From a checkpoint of a small mixture-of-experts model trained on Wikipedia: 32 experts in each of 5 layers.
Below are experts of layer 5 (counted from 0) of a mixture-of-experts language model. Rows are named router (the router's row for the expert), gate (a neuron's input weights, with its number), up (a neuron's input weights, with its number), down (a neuron's output weights, with its number) and show model dimensions 0-191. Each number is 128 + 24 x the weight over its row's rms, rounded and kept within 0 to 255. Numbers have three digits each.
After each expert's rows: a language model's description of what the expert responds to. This comes from a sample of Wikipedia text that the model never trained on.

# expert 1
router:157117119144119118137093124115113146096143155084135127082100120086165091148125139083152173110092112139128140106083151132120088137136117149131098177131112090115128117114136085175116126164103100133128142162123111134105116112142074129113134099133171144110142146154099135130115125125150120110127097155124146121128100113135129122102123128143112120133078116147134134139143145127118130125137162171166144120145107153080133112105185083112115135127124125146146118101104147044110117113177117135127141116160141142135099117074135110121124152127142090101154088141108151121143133124100143219
gate0:111122127144122142157144161103193094168139144159050171124129118143090130146147115129106106126125146140143162102128120135117120106089107108105101133094150135073128143157108124119133084108156103165138134125169100123146151142120122131178103125152128105148143141132091087092124114141075128085122118138091137102146075109113108121092152126098119130132142171130126066126134130127087113052127116131099124125131143107104076141129079141121115109118115109152099106137089123120129130086129116106117137150104099174100159146134124118147130130132129107127129129086098122122119158125121086121
up0:128150103128131127110175078124141131160086128130105121164140113124126105105131143128116127077127126066128131118119142155109144126143206129161139170126126163117122122136109091109121149106099172169136148095106128142128124138107153142172072153135157110162104101147151107107165151182148140109123116096159109140128104126115118122089099155189114146094138130128117124103152193154157082119116118122098094093116119133094140129133144092139131155138139125120127181145133140087152128152136166112152123136123126131122129138079097126144156136143140119079091123127146128177124119156116143138
down0:117128127077123087121122120076096126176095108131145145098127165100095115091134120125133037097130165104142116118144135189118070101139127124105129119100145130162161131140119145115140150149131148120123126145111104126152143077131134127134135133140155121142167129117128151152131122168114158082106146128128142161126077121113109142153160119123132104151128093128149162130117102146133128103134157118114118157158101140138105118114107115119091125123129126149054117135132115120171121128135174142170107121067075124159068107092089128092124120134120170112134124124133156126135151129127107146
Mixed fragments, grandparents. Scattered tokens such as "and" inside grandfather/grandmother, number words, digits in dates and tables, line breaks.

# expert 25
router:138104105149117101134109131124111127109137164099138137091103122089156081140124111090135166116100125109145133123085151133142095139122110144129086179144098105108133103129132101187112108175093096143114139159092118153119122113120076146121137105130166132126137143141113159132111091113148122127137096174134145106129111122130126117096121142133112133138093114145134132143123163138125123145160143177164132130158104145066146123098172102120120116126130104132157117098106150050118128103150120146132155106131149133144094118074139101114133145127155093126150095131093155115144120133093129222
gate1:126163115105094114136113140151130124135153122079119131130123135125126128118110126129123112129126177183145115103128145123136106111115075105166158143095163099160143143126154134090121104127109098153152125108125113155128125130139118168105118127135073151144127111115116115069157139149142115116141133158134102110175132121183101125133144143060105099123124123082104105092122116147153113152099146141113166107129079122122108158101157095101123146144084110087116115140167121108105140086138101146122119166135042125076166141118103144148126121113132125117126146127057130093135145119141126136
up1:086136161118128139128108131121100131108128108157135130110144142138110133105128119170144123164098099120081125158132101129193137144139189154123129110147130173132080120135133103120126150124124143113119144126134134130146117088120131093164185129129080165124133154163078158149139135116085200137128077124142129149134127129135147137137155106143166140137140132142136118100179136131130145136132118121082094132127138143127148101122069155124133168104142131142129115095094121155133113137086122106127135095128180105144150116122182171184130110108126095079144145074141091110139135122137143153
down1:147149075132153107121115122111131146134105120130083142138123114130145130108065096109119106171112127159111085133146121107116126110160149156171127128112156108116187153131153183103192089095110139129131105096115139190116145138137140119134120103114156115128144129110150159133162122130118118115106128163068111157118066124087136171154120121130153122115088131136140110133096108097134118164153096115118104129129122149141110117157120148128109108146109128151157148112125109129156142111148124150119145097115152098137088127125063095126143144130145131146118113215135136124174117133168143127
United and mark. "United" before States or Kingdom, word starts like mark, prov, requ, claim, digits in tables, and pronouns such as its, she.

# expert 0
router:151145168126133092157124125136117118119117140120115153093163122142143128123123133138154135151131160134121120120118138127164121116127143156172159135133107101122079137133143139131134126105105160133114125143143158099150159094157125140117124073106112179110146120151170154096148136155150168159107105139153113120128154188132119155105155105137115089143113125099097122106175112123116161098133159126087122133130151104144161144134106082189103129126105116141150107152097135154182153150133175111169099116130149147101126162090124148111130074065142093116116149139114085149115079147085104138
gate1:120131139108116120143151158136140103088143144111154108074131126112130112128120126129134120136112153127125133144139131166130090112128129084132162108075146126143149131136169149145148110150170129116152095152136116129147128183135081221141170117142073161179128111135162169082099138092107139110126167118155143136127122122127112129128123128099098123121140153108125136120136116141149147130107108143092147144079115148138117119080126096119104142122121147109184130125141101101130157132140104141137059137126115077131152163131101139134131068088137132108130178151095117101099113091125125132
up1:129109154104124132131140111123112106131130127127156142125125163132112118168161114150124119065081105122086121128153157128128134159133135130103125124128101161128113074156173144157107130126149123138121110100142125132110133077135127160128129114097126131108122170130080137117141074119092158126115082136151079122142165142124146167094170114148131103155109092117126136084170167141150142124114116126151130092088127150114167078086108150158157161092162099096113131106083138136129114141121128099129114108150126130135137120122152167145177115111126143100150094069104060112151130125110127115
down1:126086149127128153128135120097154155130124136174077138145121100142132161082096137132117157168135141159142101127123123105143101106139117122154156133136178138159155179139132140127170111153146130160157128153124138201121127155119169115116110146114151118103123167168136120105141092112113138111128131121110125176075126100093125166110136123099138122111128132105144152104079158111181117141135116100100120160123127111127116147128094094134081099130170144119159128124113153132133154065171110174111179128142126150116180148114088116122109128133134131081107122146128172125150125141146152130
Agent and plural suffixes. Word-final suffixes making person or plural nouns, like -er, -ist, -man, -ers, -ies, as in Designer, chemist, spokesman, candidates.

# expert 8
router:141095139078121150137136162085124117103130148126164124099159112143101107125183134107069116093095160116069146142114123127125126090125113115161111132126118099164135118124119102143171157132124112143078123152086156130112100108167103140123151132118153199127135134124120131086104107126173112096134107141110157119137096130130131143128099157092156134148119115140112108142097114148140134169137164130113173103132116132096136125080161083164133146140123138088129113126131153119137089136153120111116138112154162077135131170104113122155165142077145105098152129108137136078101142158131143151
gate2:157141135112125151059113131133118114167103147130145165141137182135109115133147077183104175151123152089105136141132118130157098105101088132136148150127128125138119138140106096146138167151127173160113121143092149109138133144111107124090116072154143154096129145145113156169123136082132116148140130114148135094140120094081140100127126117126124130180141134119107120143088141174117115127117119127132142100134152064121112152084158145152127090131142128080109128126132100083129165151092121106106093162130177143142113118125144112098112141133134151120173128099113151128141176146172149129
up2:074125122099137110102115168175131099113120123107101178133130140140142133127133141072128105133090080124124157147090121142142118123120124120118127106128088122109143094123143131128133163163127112128139138117129176125164122085120107052114087108167103095116138123119140130133143180122139102115160153122151136157129129160122135124138128109121127148122161150123134188177165138149095108150149129151149102131169111130125121133149123163095181078050126104128131113095147116124137101134176117128105118162131099180131148136130142089142148112130122135135123078122120127137101099136106172123
down2:111116165114129128111143149102121152106132111149107067134144118156124136072098189131150118131160105102177160122145120122108092112142101115129121135118117140130119107149128135124113146095131105111127205140161181114096177116134151153154151128110123129125133134142105107147107076145129122117097111130108138126080130135127108155061110132143082115121136151150130108117115164056107143133112121082123177131105138129131151118152096120140140154152103133113134093188131135087134108122123113096129136128105142097142124122177125167128128127106127149124100130114114129118200170125117102137
Line and sentence ends. Newlines, sentence-final periods, row-start pipes and list dashes at line starts, plus year prefixes like 201, 200 in dates and tables.

# expert 31
router:139150100143124171089099130097136129129125153168125085157143102147107124116133132111095146100158139147141114122115115153119100114147116107088166124142083088096156129122119134134117089108153119104137115106135096129140110110171140134104140129131150090151162125094136146163174098142107133123098125103148130152146143101081123154121097128127140192036198127080133125147080125137131145116097127096145169133100137113165113098125121121118163152182099139102145142137172137171116163147127106131132148155103135106143107140133132116140132131183153097113127128118147150102136112123129118111
gate2:148144088097092122099150110127123101153075087143133146128101138186117146103113157161092176194143163083096133110107139138165118139117097140094127152128132133120129128145135152155155122146123138106123123133120144114154112112118049123128091133126126169063123124128114127159139127116167118156163119135117129146134114089063102154158095122145168124144127102144133112138113152136115128152119095118119148129102127136140143147139139138142103103090116139109157105143128131093112144150124129103124128148142127143130119114146067156114134107137171150140157122089100160181154152166166091126
up2:075100089117159120139132133187149129080154159149077131102161107108108132096150154090143128121154099166151172141078110125140124096122130143060116103135123150133144130152141154113123160142129113107127114135135177166158134077125142105144099133127119081169177149135141165113131138063125106135159121132132179135164118139130121103120140127103145133087139138132168144124148121117127164165121107130155126124118116129124092121152102113131147100091154130129125107145139125110132145171125108158112105161127099156128129115177150128114199104126121122135133150131126112130097130133086169133
down2:123151127114128125091161165112097165122136114139120147131138125140167113106114142145144125130078099167124120145128146140142167137165124137127141132170111142120096137115152065165130127129133106119114148132160138106128163127136170135115142111136118068100177125165102076128140080164136103119095117120087126093127107128131110147111116110142126155181127164128085094108114142110115167147122137080123204096133135125155159144088116114158134170123114136127144086168155158091129109093105098120126113128135123061131156130123129149123100120108130153106082146113105125138138144126084152133
Vowel pieces after first letter. Short vowel pieces right after a word's first consonant, such as M-e-igs, f-al-se, expl-an-ation, Mag-u-ire, often in names.

# expert 27
router:114128173110123132077149140126127127151135124083069116115118103154127140156105142133153116149099124145142136091153109119107090159109083159122097152129143117173147157115129106147096132140156089178111147181131128107132129148106110113153123096153134108145164167095156104094135131150127101097145136144100132150110137163128152140145152172124114116120102143149129101137103110177172093120137140095148097171147101148084104097136122116141096149105143119110117118142109109101146127118150129134147160138132103149107125058124157133102167057148097102098136137140101134126114122133105083137
gate0:083139121123121121104117115111134075151130111119111100108128061130117124106131156126103115087158141102107137130146112113161088129136103132060103129121138098129146139142079110130129120120116145154134117141115112117120149164126164117143145140149127139142128142135124093113122126170146127091144125172145120117183117108123107101111123130110117156111139148129158066121155119154128123077150103129130077098134143129094139104131103085113122079098140131113115075148119135086170134117125106152128146183127153159093148118149145134160155072169148094087145101109088144104155103128116085095
up0:100124102147131128095146109116113107130053111100135124096142119156089138090118176150114140094111126049110125098158144151146069132119157117094099151141135141138109128152103135100142094106112143134169097135091115141107108139069157095146092121120131153137139128126116117066122132167162147131087143136089119113125136082132121114098124123122102118146133116139144128098128134158126116110131134128103066125087126111105135130129133082099137108127163147091138084142117153078123128125137123118148118165128134135123104145118128116127170089167136141071143132150119130134129068127099120118
down0:120142092166126127152124141099140124135141122164166108112150128131132118121140162121132084111086174160139120130138144135137130133157118132126165155119120124125114071145100124151089173094139139088133108136073107134171112136152142105143116150124085145126137104118105148130153079110086154097110117085129162179113147137092130114137138126153127089088126158132146131148093144093130115150097114155139111155142101168126130176080125119143082148128103163134139137112086155098173150147121152180139130094090128094126105090119130128191135160128128159107154154094138140142118144108118125145
Table pipes, prepositions. Pipe separators between table cells in sports and list tables, plus prepositions like in, on, for starting phrases ("Elected in November").

# expert 20
router:090162127125107112125120159101178118146149125126148124132138130164118121099127127132163107119172104174125122118106123130138150094132142139185055120110130122135142081120153129125114114123137112169177064155129105143117125132060130166127123148150173152129126111160098142124114135152158138107133152147129163116125030120101147130136145116107112136135163142139118159118145092139111173123098162114107153150165140098107135119138167085112114118107132135114150186145101122179124134097124116112084106150125092137138107141138115125115147125135145097123131146125096135164126134126126088128
gate2:129134126101127129100108100126127125140126068135127167144112123185109118110119087136073158153130114086071092129153113174160085127075082175130130127115138130121151146125156117085165116141128133132118094127117132093114107145131096121104102104131156163105109131143121095129141100111098152145138146152130122129198144128091129148133094170120106140155112107137095131102092126155114160123069127132147132119126177095128114155142117113149141114113152116080132129145161108071102142139115126127107117135124162096152142115138132145104089128126160107099125106114136154158140151123187115142
up2:072091108065093136129149139169130115095150119118099141126104114115122124122125182085123151116130119139152169135128170126153184092129188150124100130116111150178119159144142122124108128133102104131135145111126120138128130087115141124155110157161113100130172144118139132147125132100093135124150142140153168163130159140138108082135125109095171125099133160125196136149137148124122117136156105187154147121128123143128126142143138117096116136084121133137122129157150143127173068132110122120095111182133119154104167127161116137131175108117145132127125134160117146088117108106076154111
down2:141127150140125094118115131104105151125134111139152144130174152171149119090139165192163097154095112159173086171134138096124162142131102130138148142169121106138086145157144144145126134142171114093129130144170134122125149107151165138171184144146103102090131155151096112111124100116116114140130112124071157133139112162119122138128128112177125128147154188131099099124113161089128158133126125128151167113152106092157139124112167126161131132130117136114116099114116181134138090091144107127117136157145127095131089118136126160120111107134159140115105146150154117085148159112080100127
Name-ending word pieces. Middle or final pieces of proper names and long words, often team and place names, like Illinois, Winston-Salem, Celta, Clippers.

# expert 7
router:155115109150106124141112145146128154097155144088147130079100126121151084158135106086145164107086121118133145118090150128126098147117114163121100149141114116124110110115111086138104140165119091156122143153096115119120095119148056133124142112124155154096130132169114119127102117129139103117146112142118166124154112127151101119111104138152131136167080148153134157122130137116132139128147146164167150127155089146097143115114168101126092144143122109144126117117086167065114101110184106135117147120156144159148102119086136130132113151108128088087142082139108134115154128103104151211
gate1:096149155134098123123134102133140113096142174128136124081132142129095110119100111162125122165145182162121148129080129127155123131130129105164146171095110117179176138098147098106131123133118101133128098123129108132177108118088117203111126131128069123146117151131100159120140193115119149108164162100133117142145139132122100127100144092086131125134131126081085128119142122158152134160146113150096163142110114126156097167106127116120116137095115135128126112130100090091102165128157122109129099127101046139136180129120113143134120106104130146105138150135101112133092130131135106140
up1:116141125120069130108084151120107123145103082158114121146139165125124153121144123165133124127098144100101124130178142119135063128136154175128132101200146095141111105149122123123125116136137173101124098115125083134111141082113131131145114146129128161124133107112105118111102126117090176136091070099144129121117135144156124147137149109157162114133135125164145139107140136137128103161060138126134122099091138125121137096095113182128110155119102125147123162074124112171121110132114110127127138139180129113118134099126162125145126111085127084114177093107104108136124178132086143139
down1:157105127141136153157166087125128123120146121126090155159127132173130110115045094125135126151135159139158076125136128121169126126151146162139122114169120058124127135132136128117177124125127132142145106100124144174114123121127137119129109117113170120158145129127145150094146134139144090126122129113113106184092092110106144148138143127113130105135133094142107139090115149092154143105203126096163124159132107122128104158165127121129111082163142170115094122119118143111163118119153129114171153122155127157116097144115107119153139155132113115059125122174116175096116151147160123149
Institutions and districts. Institution and place nouns such as University, School, College, District, County, State, Award, usually after "the" in biographies and education text.

# expert 14
router:132132129082152100107149116121103123120129117101139112135135155122077159119075146120125084128109096081164092130096139134159152089141124132107138129117118096125132109122142096106152115152105114127136131120103084164181115098149109077098168101096084126104108129086121134107141138151082100138149123097178118147137139132150096137136154120109124117108167102121108159159144147088183109177114146123105106111133143175168123150099111119118136164148157129151138115175126131139151085140133100133113119137135092073142140128152103142147104108090144122119153137143162119105146094121167114112
gate2:136161062117152126111116084104127115144134135130151165091131100151115150128161131115096117172110135085077138132096147090144129114080113098128128129109117120161172115148165131142161120129083093127123104158104155115150119138146119131101132113146137152103150123119129122160148108152120119188125100097126129128156116081124121170118119129129122113159176124164128118138091135167128146152163123097109126116132151120102113185155132094173115111125132124121127191126178118065128150133061112115128128159140106120139128113107101116109125127123114132125123147092133182162104140160148104138
up2:114095136119118125118129127180136126124157121133121130143135120101096113107145127149165132135185120164158148104060131132135119115147132135105158081099097128121131135145151134096122136147104094161122134099163140139161145095143175127140137149130108097102147132116143129129102177085129096129165152153134122171145130142166111121134122062115172127092131131073112120130135133182126123140142100104184127121140110126126170105128141114144161130121131131114139133137118119134157115123178107116124129136091100207106096144156146128111141159127076075129119119123103133121116098107131200137
down2:139126176173103154128131111116057140175123115094120123073174149093169109095122155182116127101120114148140132168129163101138132135094102146102141127134131111136158139141134145139119112145155143139108121125149140099095116193146136120155121138104110069127138113181052117118114092151137086095090110116123175124119118147141139098091116123136102140119134160151126126141136145125124127129143157091144136136158112117120122131096144103134108104117125128126102105123119138115114124163138129134102125139092114081119111139135126179160167128106131142094084120122149092101149183115094135130
Brackets, commas, dashes. Opening parentheses before numbers or units, commas in place names, en dashes in ranges and life dates, slashes and plus/minus signs.

# expert 21
router:101127098128124109111174061133127101153152160092114140115086147125141161121105107123093103087140121117090118156148111170133128140110151135147136124100134160173147135129149127155121113138102121149135154146141155126121115145156111130152119133154135132118118119138116105145180163148079125153117140104149121136104156149161051121154166122109087130149151160111117136126126081106123114113128092117132099186134148131129125131125142147117121142126118107141113193102150110151109129102133159112130141110099109121076109088132071117158100126107099159135165179112126177130136099187136112115
gate1:141123148100126126111114136129125076146137154114130147116107136145096128130114143140107109116137136147129132123082126134179151160136126093143163111092172176168115159160165134126142111090143066141194133090115142135139124158128100192092094127155125134169129117153124140091132174151140141119186128113092144151165105144176115165096127101123138150126117131130130126096153138158138094115134134124124151159125117103139125126093113109088140118126097175117153108099148071112128124130128167121110082111103078102081139113120096150142085117118116147123127150128125148104124142136102159133
up1:116146130107064157109128128081088140088129093106183142119134141130106153150142122131133116165115123088093150124129123115142106119110120177130130150145104130123115072118140131127090130147135184122098091109154106107138124094130100135158159109113079149136138120122089153126129105080107162149095135129155106139088129097089140158117144106135121122154127130106109118139144142132144122163102117109126131144121128136095124085130088151117123126086155119128111165149077153126112131131133087121132164131177154092151162180178164123161142124116128107074130075127110082128130137109121123147
down1:153088119114112172127105069122139132132111105142114120140124133145159148132104098156127105143127135110141108121182122102135117086140133123203104112174153135118153162115120129105171103137101123128098118125122136166120104196201146137119082132129140147128121113101106135142127097127105107140160100143132127154130114135112141137139124130116133101119123130150142156113109138071199120140125135119149143075102118113165092153152121106169098070151127092125109129106128120104137139110150124104094165136133148154137125144105084116149149136078155124142082127149166141080142111146130132121
Vowel-led word endings. Vowel-led word middles and adjective endings, like autob-i-ography, Subsid-i-ary, -ical, -ian, -ary, plus foreign name syllables (Kanemar-u).

# expert 16
router:143122133144095134142092122124145147117169084124170132136158120131128096140160136092154151098102105143069137109128152100135162118145115081104107161080116158115101129163127126112140119132128105120158133116099144099122113147165125145103111118154115124135090106151143165090088096130163107160105122145095124122149160131117116086097181107119131131171127116128122114139137148118088124122146112128134114132101144128149109138097205133079122141116139112132096157096100159146145110089128138150138156166138130132173112152152169142112161114102096140114138158185105114091077102125133152150
gate1:143117154101133129131089125174110121143159124154101122121126109126131140107116117154134122141153183163128136097110151110141137097129098128092155149055111146151107130140138121111133122109132152151130111148115128110132090154098143206108123131161093129115155131141161157115122125138134152139140169124149154127182153125127101129141122116082101162121111126064125157120132118123146109147137103126105151127128118125198130201109148118130122124131123149106099094138172093079154164116124135154116100125101078156130109145141158100116153094083128133099071124137113140105128122143131104081
up1:093120143140118135138107125100083103126123139129170136143153208137098129114128145145113118134106130114084126159116114118109130174123148155156138118142111130125109099092145159133128128151164132081161104130128111071133143096123093111126147132139133155125122142127084160156149123142129143160095115133137109175138122158149176173091171120148124094155144127128127133096154127145112128146127117118151117119118125123086157071094111162140127189110128129136127170104084118155126135140119091111152133131171133063169157144116145145194127109115123133148148099106141067118151136117120125130
down1:119078099090141129167162113129156124110128121138055154122153120146128121129079121130090138141158169158115087126175128083136148125116128165173130132163149131121130137170098139112185130143142138123179119113129130160137158119135114144148152154111138111135154089114146158110123132111127120090157119155114116168145132134149113150107127109132113127123116077146133121130113094086171105127148133097122089146116127094129107128106142056139104108127138118133118138181132134137127122122136142165161143063125138129114101101135069132173154176114143134121106117187130162134130131134133122108
Periods and abbreviations. Periods after abbreviations and sentences (Dr., No., Ref.), capital letters inside acronyms (UQAM, GDP, SNES), degree signs, dollar signs.

# expert 11
router:148109128153163136087087111130132149144091097167139094098124110131176128097117137164136145111096142065082125156150119120128068124131115117145129146126123118139084128107090121133134119132186150129115100133124131133132124172090146082104163143133124110145129127149145137153100138133093163114110156117143134137137108088131127126082164114101189117139074150108155116158138136146139148113136136125119080127134149137138149141116081165122167156157110157140100173148133119145139133160127124132135090091152173158141149100130140129136137151148115157156080165118165145113179144136152144125
gate1:143152169108110106120111129169172124129158127098126165116121116136121128124133119153155126158142125123132126117073139125147117092146106114108151170093128106157147139109159159136123125130132115131182129103124116131120127119111108165103124145129090120133150116170153128106129154141121157145182141128101123151127168110148114128101192107088111091107108096074117135095124088133136080156079119128113165169134133133149127150128117087133150128129072133119107123113126091093120125085126123129136117134133061125114174139110117170153110110108146143109087210151092117100126130113126166131
up1:131135113107073125123119116104118126079137103123183143140131163119117121129149146180121090118133116098101113110130106109151146138130122156116089100155126150116081104110135125167103143110167126125116055125141108123136111055132094116149126151118131157114142135113077134158126093132091162160131066133110095119094177102153144160118130114138162127148110098159106108116138146148105087146121135140126134128098132140104131110150112161152156156085127128131091148125155082124124125134156140128119130113165144096130141103112182164169149116082100129100149091130098100132132132107106123123
down1:147102130124093109161114102126086123148146127160148162128128135151140108105097063162139123138144173077169103097155167093114115103111101130145131139173148138155159155110144162168155116124134105123148081147127118185137149111133142129156154111124137133122117149124143116127106113110104110171145125162114128116124091125135133160102154104135096073129104132130159133138119130073144147129166128093131102132061155128178101140157139118156108117141131137122150125179131126120164092098169129131145165088123145118121144148132135128123137152146092180147104124173111162098109153139139122119
Word-initial prefix pieces. First piece of a split lowercase word after articles or pronouns, like con, ex, part (participated), ur (urban), inter (interview).

# expert 2
router:156121138114163119161132150153098146149126089121104143103118164138084140128162153111144113154146154125127159173131127115139116173146145092152148129102139136086141101116111108172160141131141154079095115141142125148151111142078140114134088127134125121105098149113097142137125120155109151133167125112117120178130127174111127100125107103167119106147129136161154076116177100127129114099155118146168124073121126114131120100160147137140133143186169131127117154130103141135097103119127103090109164174101099102131120149109156110162152198148119110130144122140107093170129138162099155136
gate0:101145121153125134123139121115129145172123139115101110121151121071106165152130104122125104082134133129115148088131144141164154136130090131086124130108154146089101148103107123132148135108116149113088122150143114139087118136111134165145124141116138105127092138117121084061137159085115093117145077153114123126182102115159098065116143125099089119147094183120136093111131163121122133111136162118132124140125124129098098113161108067137147141120136112098125113147126117086130126132141116105165166173105115139079144128126122122119130089094144071121096142125081126120134137134119077094
up0:160146102118132108083160125105102149164110141141099129108189174125111141081109141161144075110114117113128143074135153130126124176140178116112125142139146169130099162132110151105124113081092172104169127134125110132087118135109159118109097131100155111101124116126114105085129136146187127120111115065116109138125094067144117131111117139131100117152134158097159114144128165152124122119123186099120102159137066119094091097140119078137117136163167129139112128122136139106122100142137120116145123139132118096140136105099101125107120120124125119078133127128119087147121127144124126114
down0:117144091111099103139156122055101137167127124123151164127089142142135145100135120092115091082078162138113153105152139138132134134128144159128144138158111162137112122109083132113116149111147118115120097127047095111157114135104128082107145161116155119139130125122123197131131063110087135132129142128125128169163108143128100121151136123136133081088130108168127114131160150117135155141114114123153126123129125130136132154140158139109058156128122137142132152090118161066141138143132195137161143104134117117111106101142122123178169133109127117123136119108150141117153150159127124128
Table cell separators. Pipe separators between table cells, mostly after numbers or header words, plus semicolons, percent, degree and prime signs in data.

# expert 29
router:155133091113156112112116156113123125097155121094147146153109109124108143155121124141104152092119111136111091132094100128085112099146107120121113137111190120141133121100167154154163142160144162131127134103114071134097136112156130124145110093082121116092114151166132146143138142087178114103135092159098132141144113152150120086131105144146082131150100089124153084104135188134165121134085115135159165156175181144153131111110140117139069100162125087110133113112115122157122162120149151112138156112121128143127086126117118136138118087148129094138144132155144117090097128143122105158
gate2:136136129128108146132127119093129127174128111145112171099136128143121078089150109177107167160155148077119100128109111134147125151116141132103145119091140157155149112131111116124125149183134133143122099123134071140118090141131099144076076136091109173065130114137136131131173126128096162164116139119132139089145135110092133117144154109127127108140134087108104131149127129158114118197148115131103153110163156091158131144079101142111095138148116145103139125174139097085106112140109106136139120170150144162119073085172146132114140149115146145154135123140130134143129141129134157150
up2:074056107120127135123130123163137136113095139129142140167134156120148144118125184105122108128152103146140167127120151145110129088107136119093112132120091110092119116147162158106144132136122127126139147159109157122158157123123126107169135092170108098139182115148160130190127098118132081115130124145142138158119108119128135133124110126117127115128150149165206125133158096127127133169089115121165162138133090134088117106155146079119211117081136075134133096121141128122152124119127112128124168137129106141131127121127131128124165098151125105098102113131120150138096131113122165079
down2:123154147098126133100128125156102120138130105126146120101164144122126114086168149103153097131133096117185112131140107127161177117126129165149140130173117113101119115104144139091099162094124138104119088160192141125119157132115180142149125137144119110123133163134148103143127105081096096111131091104121147142096142121118096107101132137145105150126163181137114148099135156101113130148116128102134186128136160166119126129083107115113174114131112123068175081096092104103111136125110124123107095138118146104154076145131092159123128124137141158109083130171146127119145143160132099142
Digits in numbers. Individual digits and short numerals in scores, years, stats and measurements, mostly in tables, such as 15–25, 193(6), 2.9 kg.

# expert 4
router:133114090140119125134096119123124148104141146113122148067112140097150076139130117086104187100081112116134158098113150161101089135123136140125103163124127123162156148098127105183119114172115098140124143163130113121123152115130075149117149120143167151119136142169114143134121122129146095123120086163103138099116097117143150108116115146125113146116129112143105138146149155134152125139102162157164130124138106150087152135112173073113120144142114144141147122108106144058131119115174111117112155096168142150119099155093129096148116139135152118087141089149117145146116123124086147201
gate1:138142137119151097144040118146126110139135125083121159151119142158127118129056146130128132159159165132116117112103099131157134132146132095135140136069165137122124185095123139153129107112115127097120109119104126144166169167116114138096160135145110194183128123129125139120093187099141158134136141121099143118158129133141136179147148118087114113113148128135096119120116109124104123163099102147086150139132119108159112165123123175098139146104101149075156094096131103104123132106150115122138103117130084129134146142126132154141108087112138147109109168107095119118127140152161117138
up1:147129134135076155106116148116119128119134126179137141137122138128109139107153126196122136105126124090119114135156115138127129137142123149126116127145097110112071094130152171121111150128159091122147134151126114133107143053118131175149127123134125152128118128155055129170126144133082144164101069140175101157098161137105116126123117086122179094162151121155119135118127137122149109162117124129127048145105151133089143102090095143135138115084137136129113121109126119128124128138136114123159107121162153090145178138134176119136126108091116115132146084099085117136132127131164153124
down1:182073146132134139180150116123093136133095113107124123129133129155119127120113102121161118135101099137187069126144119088169124151136106127128109146154176135153154156124128121138164125086097117134161137100132106163127156135137118104099110135098144115122129088127124136114165123160111131097108139144117150144161126143127132120115142098128168103138127152136130136114079180078144138104114138163125115120142143128115129151139062106146094087111132154105104118156120108127128138098202142118140176112153122100124089139135085124149132144104168119140129144185159154125104156133181127139
Mid-word pieces, numbers. Middle word pieces such as "ral" in central and "ivil" in civil, plus year and number pieces like 199, 201, 500 in coordinates.

# expert 24
router:145155147143077115150138161147109125113116109120125177136116134112112160160102158095100142104107132150123157145083143112142110112120100118108146119104152133137135101156128105134105077159098132129141132105137144157089119092150166117125095126139127094137159147122136075130150110128159111146157143135115088081144115110152181181126089177187132135138113122148142141135065126105142126141141111143116114155105106117165137118139133148187119094113144114159106130139158140124085138160154133129104108102144100094138123168097126159109149145086146171105139122155160138101120133147114189128
gate0:110136139159167100145163106112136098156150131122115115125127117152123126135133133095123071133154140117119124116157132116125128198130122099100142127114128129109086112095087123143125099126104127161092123151137121121158164148127117111126125126157108071193128146107081121087155129114143132107124102155097137109149064105132123100130135151076093131126126133150115125123128129130123114074126135096112133128115141131086132138170063088124127141123170108127113110166052132094125099138135143127122163154144110140120141120132123106211153121089171135113128133132101130123113169113117110100
up0:114133116150165123116169096095178107194160137098072111127148155117089130102119173180123123127129134084112146111112155160076101179095154107132135131163153111137104191121102087114132158118125131146136124138096134153092099117078141095148073138125131092115134115130111115095129083163147155098099124073102162131125119124131134132125125159102113127113136125139116126126122152174144119117130124122104134137110124129095174102153142151117149146099141139114148130171128125087125134121123124138124128135185113104113134117105076123140164112092096137097137130157130151143129131148132155119
down0:115144121152094142129162136077118147119115100144128143130146146111125116131142130144083103122092114128122132129161169151123119128130109134095117119131135161113087129175107133161123114123170114131092095124107141114159136116118159117158139143158156118118188091113125119137128113092136142101089152075101132148132139136114147162143137128141132124160127126163136107154133128125135124124160137110142111171151124140084119145150120097164099134092106176127122079110125151111171134157146185131127171160089104127125089092126127131163192128099156121094129141107126184139150145204150091163
Colons and month names. Colons after infobox field labels (Colors:, Visitors:, Monarchs:) and month names after "in" or "on" in dates, like September.

# expert 13
router:117126128140121171098096149150125119110134126174108142135196152096163124123119099110114118181121141140143169138153116109105136147117131123156188102135157154129121104162081107127117127142146146138080092133142074099146151107121131098118126155137118129124113098085126109095081135165150141113094160162130119132112139115094100110150099148111110091100121092132116136144087116173099135130133111156116151107108133143135102148153094154120106097117141165157079108162087145152120149117138084166140102120076078118092139110143122129131119144134134174127138097143147123123141108139151174124
gate1:121131132071106112119115113142158121123153126128130107123129127129127133114131142137122128177184165167135146126096131123130126121131114065148154131078129128152144150124153100112137121135142111145169126178131116128134137155108117190117120136127077157129174114116113165093113180124120164105167121123110133161156118126151099135105128139146078081106128105106101129101128113159105152127102123121118165158145109136145136156125104113099098133146103165115133126144163110093137119070192113131175094143130062083095128153108127152113116086096121104105127163140112096107119129127151137145
up1:092153141115085130150136117108112137114104140129145167151138183139092133121128123145107144121090106101107118155131120145112133127114136158120108133130130166134095127136144161143122159137179191116157121050165130100131120060127090133164125135144125164147141133144109143149151121119104162170119113134130089147144132089141163167116133116116137133156136124123109127092146124129128100163135125074161150118120125136066109101119078161162138146092129128124127160111121116152136145129146137111117170110140119089135122118124183159140154121069122123132148073100153100123163131100123158096
down1:133109111106108138112128100140083147148123117128119126168128118167116126076077070142122121171133134128136070135138123086143105113137139086169122145188143111148133157123112145133136135118150125141165075120109136133130094157147151120106133119112125108116111142158107147106155131087108123126164107158095094172140088143109106131136128107136126079119130106135134127132063104107146133134165156100132100130103157128087075114143152095125088112119141115147127127138122129113170108112174141148109169084130129116122142099120120127098153150161127128119100144156132125147168099188151162094
Name-start syllables. Short early syllables inside names and words after a capital letter, such as Dou-b-les, Ab-d-allah, Ben-jamin, Cam-er-on, Co-op-er.